config.yaml
n_layer: 9
d_model: 160
n_experts: 16
experts_per_token: 2
d_expert: 128
d_shared_expert: 0
activation: "clamped_swiglu"
moe_layers: [1, 3, 5, 7]
n_empty_slots: 4
router_score: "softmax"
normalize_top_k: false
routed_scale: 2.13
balance_loss: 0.00292
balance_bias: true
init_std_router: 0.0311
lr_router: 0.00141
vocab_size: 11407
norm: "rmsnorm"
norm_eps: 1e-05
tie_embeddings: "early"
optimizer: "muon_variant"
lr: 0.00759
beta1: 0.9
batch_tokens: [32768, 65536]
seq_len: 1024
train_tokens: 398400000
steps: 8694
dataset: "wikipedia_en"
Below are experts of layer 3 (counted from 0) of a mixture-of-experts language model. Rows are named router (the router's row for the expert), gate (a neuron's input weights, with its number), up (a neuron's input weights, with its number) and show model dimensions 0-159. Each number is 128 + 24 x the weight over its row's rms, rounded and kept within 0 to 255. Numbers have three digits each.
Before each expert's rows: "comes after" lists some tokens at least twice as common just before its tokens as in all text. This comes from a sample of Wikipedia text that the model never trained on. Tokens count by the router's weight.

# expert 7
comes after: " the", " in", " on", " In", "In", " of"
router:131096116118095131127154160101109154098072155162137139133130120122114094113109141097126170150138090109114121106122130070133149128121112115119121138128143130128164141159138096137167108100134127164122125108169115146144123128097123092081138141082107110143183116129143100161108115131105154143118142160134144105097106127149179147099097156124111130145141148134152162131140156135089122145095118158132072163128088180123171094160089134146141155121142150131140131079154108091110120101157101
gate14:151109170145093153109119169123143151125144111106105149159155101156125118143150083129177141116144094107120134120125119094112137143127119144156109099121112140137115142155130126114145161127124114132150089074135151107128146140111094134099157169157089126166133105171118113121173150158100129126137155125148194086146112110163166084097106147102157130154178124103165132110088099135158117095113132129149084147127107123104161123125096096143094134127145094153130125098104130115103152088150118
up14:136100143131123153110164134115143158158142111100118139089110109122128073113142093140167167100151149098105179100115122127143107135125130118138099068122097138118112104125147144098121164118077158177132117141130137109098151131121076099130154111103103116131138136166139105129178139168071099123122134135134129130133147099122123089149140141065110106089122147118121105135106118162125163128148102134163106128167164091117118137115120137151091142099109127131074138129093162129125141130088098
gate15:124100132109135135109130087145128144116151127095111119140162105114078105108156128111118120136097142107114097131133135119123121115115118094148136123151112120129102113163150096122165147135131142172172129140112115158111122101130157137137107116155143091126146143191171106164192137107123118118117146103138095119093153098079123152132165130126132125146152118134085146129132133132123114053118169076083115133087090105108148127127097166149140067141112116124149103112133121104135147098097072
up15:136075109123089106127158065173145116133162180128104117108145115165115114106116114114117120120125104116130123129154106115152123104102134111143136093126149134187132111137150089139154144121136155182144127161123104150120129119131142155142095113145142147098162110152107151146157102118092143125119144141148136145124112132098099165143148107085109117180122132145112133148129143157153116091153137062082114162075119118147126140106087178119149091132121092129150084123106129148103143113091131
gate16:117138103096095149124120095132136133160133118111167102149088108138121128109178155149109148136139144144127200123095112164135102154119147088141121078143122113123123117135108087146144144140128147128140118146126175120105132073079138092125155116102146104147162117122145128154146140097190121128164163153093115150119118149134136082110117095158124128124133128112107145128097113100155161104131160154144155129164126122136194164174133152128135144117124118111113147103125139115090136166108070
up16:115120115119113139124095115142137172126131136115137102128130123146139163123097143150119110124128183130144115102124103158152083189140145146155119102125087130163123162125145145118116117161159168125119122123125183112119133154130132131149172104115122129146133147112093115139176124130143128120134145153132095143126136108166092087123094096102120071104131142069120116154133077119131081136121117170120189129145138131091148130124092099122088096107113103096156129134132113110056093161115121
gate17:112137154158127142103133123091136100107099113129125118093166126136120127145090125142126138159088128072104111112097097119088158153147112140112140094127158122133107130084145101104188139172107139149148159141133143106179131111125102175115116134097132122088118159098128125130115117165135161133121163120117145134153113121129131137117119094134115171101114168092116135091147129127140150128089099113142150172130114148106127156094147182150086072148130120128164138133099096124146067120122166
up17:129141143112123136107155132121106098126111076121162123126120103130084129134118161068166119181095134119126136080158149123112091137158135141106141111071109145122139165078103164146114146103131125129093162157167142132144122152133127144128166120095159132097118149112088154079098108123096151143092115076139124161101173082120107140159132131153115137144104117095155152145140089118133095163130165097127113179128127098123108158150143116137148138143150133125164138131134111131164144125126112
gate18:186138108110132124105140142132144130135178112144086115112125148154133136128081104135137116119123120123168126168143110135121140102109116153094162136156121170134128134099141138092130144118095141138106105143102102131132096103154120150140099124187153148101151129151149146132126140147129166114125098136127121119142125125198136162140226109138164138146140102084153141099151137116108139097151174161104136144152083108172102111132141072142134139105150108126104155147166130139126132162110143
up18:128133121116128132085146095118105118118112136132126141116135125164124111132079068126125142120156133066125171183140100136119173065116163125109140163141118143124103148105147108125119115156110158155103134178121108095096115117148131143101122144140144131139150104156106143143085132159149123164154111095131195126125098125143104162164145127108127114175129117131131143120123104099102148080118113172098156130102133115174139110143154088100150174114149143146116120098096124108132092141156123
gate19:123129154139189122168130102145131140131088120126126150145114124176108126130150125152095148147125185132125118117086102156155128124145169177089137193170090073148165108094131147110134136111145101080184106145112116156129112161151158084136165138125132139148114099143132154108116119123142164146091079115123097091141117129104121129110130125105131190114162128134135106125100092122147125126121142122165121152124124148111124167167123165138158124160126123100137146119136110133123139109106120
up19:140140082115183136144128125139112120100115099105139123144112115154139128103123150154049114153094140138068124147129096092153156103134123130066150142155126090110165142148133121104087103144127102128131120140138109117134154135160157123109109075128119095137118118169121165117120089078118128127118133185148131107123136099094137139155133092127089106127159160145102123104101130110134156170154172123135154147120146188164154148139136137148132104148113123116112116092169134116098139131130121

# expert 9
comes after: ".", "\n", "s.", "es.", ").", "\"."
router:148130100123136156139142116135129084137094128117127119108105133130103157140193120072120126135119123143097132116107147137125130134125130125123115145121172185169152152141163149154083134053087102145124136155160125132106138141093097100172153103117138108161130132098142106094154153122135120147144171138142122133115160117153148143122170147136112134086101142114147091131152155124121119131162161146111064132119141124155124128108142121167122128120126154151105139111108188135114112062154170
gate22:086120085064132145132108127137087127152147154140170127142139109167128116139127152126091143141135125127160128127109125128157151128086140091098151129121113131122127171170087099112143146108127097103155157128123102089124096138122174143167163132134106149114174105125133130132151126163143158180110108092145126132130155151082101115087139146135118108161124103158072095099134133133098173133062130160157162122108179118117124132137102122128135136121137141085135146106119091143142110119140119
up22:133157099130137121123120130176119098130118106058140108181109120122115133120133175145081127152103151122105115168090170141175158103119126117107168135104142138137091169127110123145134160123116100113145153129157120086146145141077137113153147106146136133129149096151144170129129124156102117168105119118167171108141117141119123120097136150109105134159094132181134086076116130133112128097094117139122120140129132147118128141154134148161183120090155107116072148103125094146096121144127120
gate23:171114052103162135108093181135152126149136091111077112160119148132115164121152141158122130106144094136122145171143115130110088144145116144148172123153140103145147154110118113148119126135122121114176158099134119073169163079098145127144104104149121129165129133131136148139129116157141154155110096149144108132092123108121118128084144112120138136152142154106109086150131151116110123104139093145151126153054122144129144108115139118153114136185150100127105106148115106120146107091133156
up23:136147096126144111069110170161118120150110089132102130142110129131130138130130138118146149131163104124112088171149134116113113112148127130143173126139138109154133128132156118145127142144135147112188138110119135092184163141099154107135148102143106129188117124142139126123148121160139140153099119151163115107145134158135128126124128100109177164155113122113165080136114196132098106096141071136147103188082150149141132128136127149124136183165106096168106103162137113114166121119131131
gate24:107103166129148125098094115137108104117107093083148130127086139168133132149129115114133116102102115146128143146146117121140190167126183130101115119140138112070115138134150130116138110111128141126101103110144126125158115137160098136132171068149099083120129105132138150125102149146136169079109122083139180090074086103135112073110129143117127105087155153107143124131155145131140149124104154123139147113143110122111160176161171158129103121118102117144134106087103145126120121160115138
up24:112179158128135130129110123132096164108103113074123131154139125159121082166111122144151137113138107116127091111121101111135135146127133139165103097116128137113091109121158135111148086159141124132125116103201103084157106103135115152130111109117132093101166131126153115095099163153081137170140112122102116127096089124112118113136104114111147096126111179063164117114192118126117142153190127138097135174142100153138150147120118133099130128129158132104117091096131142121130122126118093
gate25:092120152108091109139116125113132110135166126108103169198119153108151119129156161073116151104158082159164096142197124135151112121125119176132122103139096142089130139142119096112110134109120112107120086113121150110140111120133135124157151142135109121112148167118159106100105142110084139145087124146172089117166112113075144111138140115121121158153123168145145087156143161110139130112142105153100145106121169138099156113124132136099137141103091141168107102109149132113094151133106132
up25:144111105112125127154123135112144117128125141129098152200117156078117115125149112085098137127137157105156087153179165162127123139111108132112131120160114065133146129192090124156127116130102128093072099092148109157143137114150113128171121143139137130138153150135125115117124137113100130130097129141137096126130144151117132139139092119158094152177130152159134121158100177139107119123121063120113126107131148113122144101153137151093102145082077113139130163095148150116102096131147152
gate26:128098106085105111113107151110116089151131113135136148129104125085118123172127118123151105105121105107152109159100158141130120129116151131133169131154104133121154144131086122183129131085142121147076157145142108151103202104105139106058120118164142121116121175139134145166118085152099138102159110139129131125132178097125086088144118177099143140122155138133117096133107144128134124122066107141143116094129157116113157099132157083102124159136119145124151100122114123097126116131150106
up26:136135127116102139135106143130113088102146094124124106121081129151124125139178082117128133137110113107093109131110155094107129111119141114124147150113141061119180120126112128124148168113105110140076134159145106116108168135105091064112125121144138140130114129105135125142137121139137147078107123126119125154137129134107110090133096156097189163156138137154115086150100138162159141133092102115130086111137196112131137099108108123117095117158132139179154133152101143117135145134192157
gate27:132134167157165135129102119151133096143162133148164105140149129193112107146115104167076117159159126111123106147139137124166104126113106159121104109123121149107109125157090143143111094145137135125133138123143171121156143188091140111107123135137094189158141075124138127120111113125162124107096144180149131120143169123167089120096169151130114106117140187089087134124168108137101143134134138118133144130129172107127153187126138125140155105139150153110117103151115112137109115143125156
up27:094132143079103125143118126095069092100134131121115122117119089152146126163156156078175110153132132120138137142080154104128128103096127096098141125086118095145123153156100115071086146091126108130149164144162140114127135111132143118161152140147127140127176156138115100111146106144135131123109135105133110168128184109149128134146146158196177102131109129145155136149151176124157118137116132108155148105119137101137146145137120133126121128118136144191162098113148113119149105087100138

# expert 1
comes after: "\n", " |", "==", " =", " ==", "==="
router:141157068108113154103121131101140072156111134123092131159111086166111148127176115117140104149107119152109137142092130125126126120110151138126120113109145122150139178134161124138111099096118106077120142094127114092126152160099121179131110097135115144083114131121124091135152154115133148163141112108142168111068162126095139133122165130133148106124123173133101107148097118135117138141133107143145093127077160123176113120094132100158120137158102137161153119156114150166111119062135135
gate24:125116128168136095053143121105145144176128147094116096136121180159060112125118114149108136113138148163141129092160081135112122124126122170137131156113113111124136163133162120142143132151084157115145138111127098104122168124122144167119141095163105127162122175132138129120141132125109136160130127130106119116082112140103160072142112105151150138155118151157138164119111127138156117130125161105148131133110127151116133146131149194132101134122103079159141111142151133103155197154136106
up24:118129121162129111072171130048133119106147102102135152136104132138110122111136155105097149120148145133114130088157118150134108149119140168194123176113146157094099150154118150129133108138112123133107111136120131100136183106146139076112107116114137143179132120149092114114130121119141130166126122138160131142066121146121135085128067107111146134131117155158148116154133086157142154179143138140124144156125151137106134130100114092154081099153127121153137141151115140115133168152091110
gate25:124110148120152116140123147115117152143113173128142141127146143137123108099174144117123123109160126139132164118177144149106122171159116097155103134092155118132103132102082099107159120149139154152163124109101165095155122113129099089182125103102162146165138166143126144125123163123167122140096118159127151152112115105119143137108157139105120114134153134148087123156113139213099074104128160126136087134115113173092107120094115124132132160139081147105093131113138118123100164125122167
up25:168128142127140131119111107127094138107121147129082133131168110106125103121145133138140138115106151145091155141147115124080124130175078117167146126129133116130094141119098136082097138183156166128126094134144140092136142149169141120083140156115168160134146195147101158123096134163132107133120148107156111149120112110112157156117128108113134093118105161098133143203146150138062100097147144109135102100121085139097133144139123160104132106160129095137114080140130132141107145124142133
gate26:127114088118139115113088152135123098118145127137104146106141124125153073131160164131097186122096093131105153148160133113132106087129117138135106137085117109130137159134145135122126122161129138126150086162124118094112142122121126123175077131143119179137127162164076169115128109140106160158122129148086133127153141115136165114134112066114132171181138113143122147130144130105094092106094130119095122153100145101152175112119112152124104119138110085086161113141112096150165161109139122
up26:106162080108127140120105155162150140105110113199113094100166136104134091133156149112124159095147099133109139172147142122130113094169143121120107155080143092150112176092159119116113115160109145132117117156102080114106121117115122143155114112104128154125102132114112174092149138118123138152162118155129119098158126098100132135091142073085118129123135101161119147121124145138155096112111085076133127114126131111106147103125093128105106134125084125120148133127129117150196121118126088
gate27:117103147106124146156106164099162107137120131112093102114095155145160130163113154118115124131065083131116130142132174148163116149084123100168143121087131169100098121118102152132094150131077146132131087128130114142109160161108102118167119128147149189112101112142098145144106154135124130137152098138118110145152151113105104146152116117156171130148141125131121098132111095189103086140145109161139119120141106154127108104120101100112136121143108130162145144176153175132153081114133124
up27:114130119119169108123104165100139131142137091096150086117129121150185132145138162123136140143112100120082095120127161105140096138114114111153157118147158156128071179089107143151095146140108094132179122122128110161140128162154118147131132182151109128174163087147092146125130127091144115109100171112161122089128142162125121149130139111136111116127103134117102108132160109151131137089109089122140154125131128102118139144157126099141123110138105185201122141140134150085152134141129108
gate28:157126114157096139126132081110126122133118111135147179105112185093159110143163152130136119118117120159140085162136089149145155104124150132133159086139142131100088062126141092110118176171141139183151107150149161170138097068152140132137155118107120145134092125123140096160075163156146098104109131131131117097115136134131112127148138138124099116117129097104126110125147135154121150142109156159099110141151136151145108140161176152110154104110085116108096133129152158110136114136127148
up28:122145160137158131122145143104103162177150119123161147085134129068123132166123126114185126093122131129152115130125099128154139135107095100146125115134105168114092135116146132169113150121121159136138143145139150165137131131118139115152142111155121135124093121165104148132093125181101131114091122134139099147163107092170157112113112119090103102109137112140118107118139131094103146094109134113120141151122083123204102185176168157131116138083076126140108123152101174122130124113117114
gate29:124132168124109133114123130129142100108141117124090154115107113138151169146126083114139112149152152142163150145107117108194145116123161111146145098168136129151149099132148127118155166104107153138114129140130123128134118118203139122164132140137088137108124112114155165094178095118162161113137137124113169139120125148125110109141130131109132114171177152130114081111101126141136075093078176125118134096103114142169138124160143086156069118104156131158126163090107114111132131104134101
up29:122116136129158133098136117114152149143082143157073155106142154168156167119115112116135096147183119129153161128104123107128134114134149121144129098140125109116112113157118116119115175068110185132140136085119149127161117142185125119156135130162074109141134146130131130107129113133176140134125167107111130128167127143135119118111134117149113124145184161130156097135136183152125104159140137151126111121077091123172140123124160084142081095128134182148129135109119091115126112089142121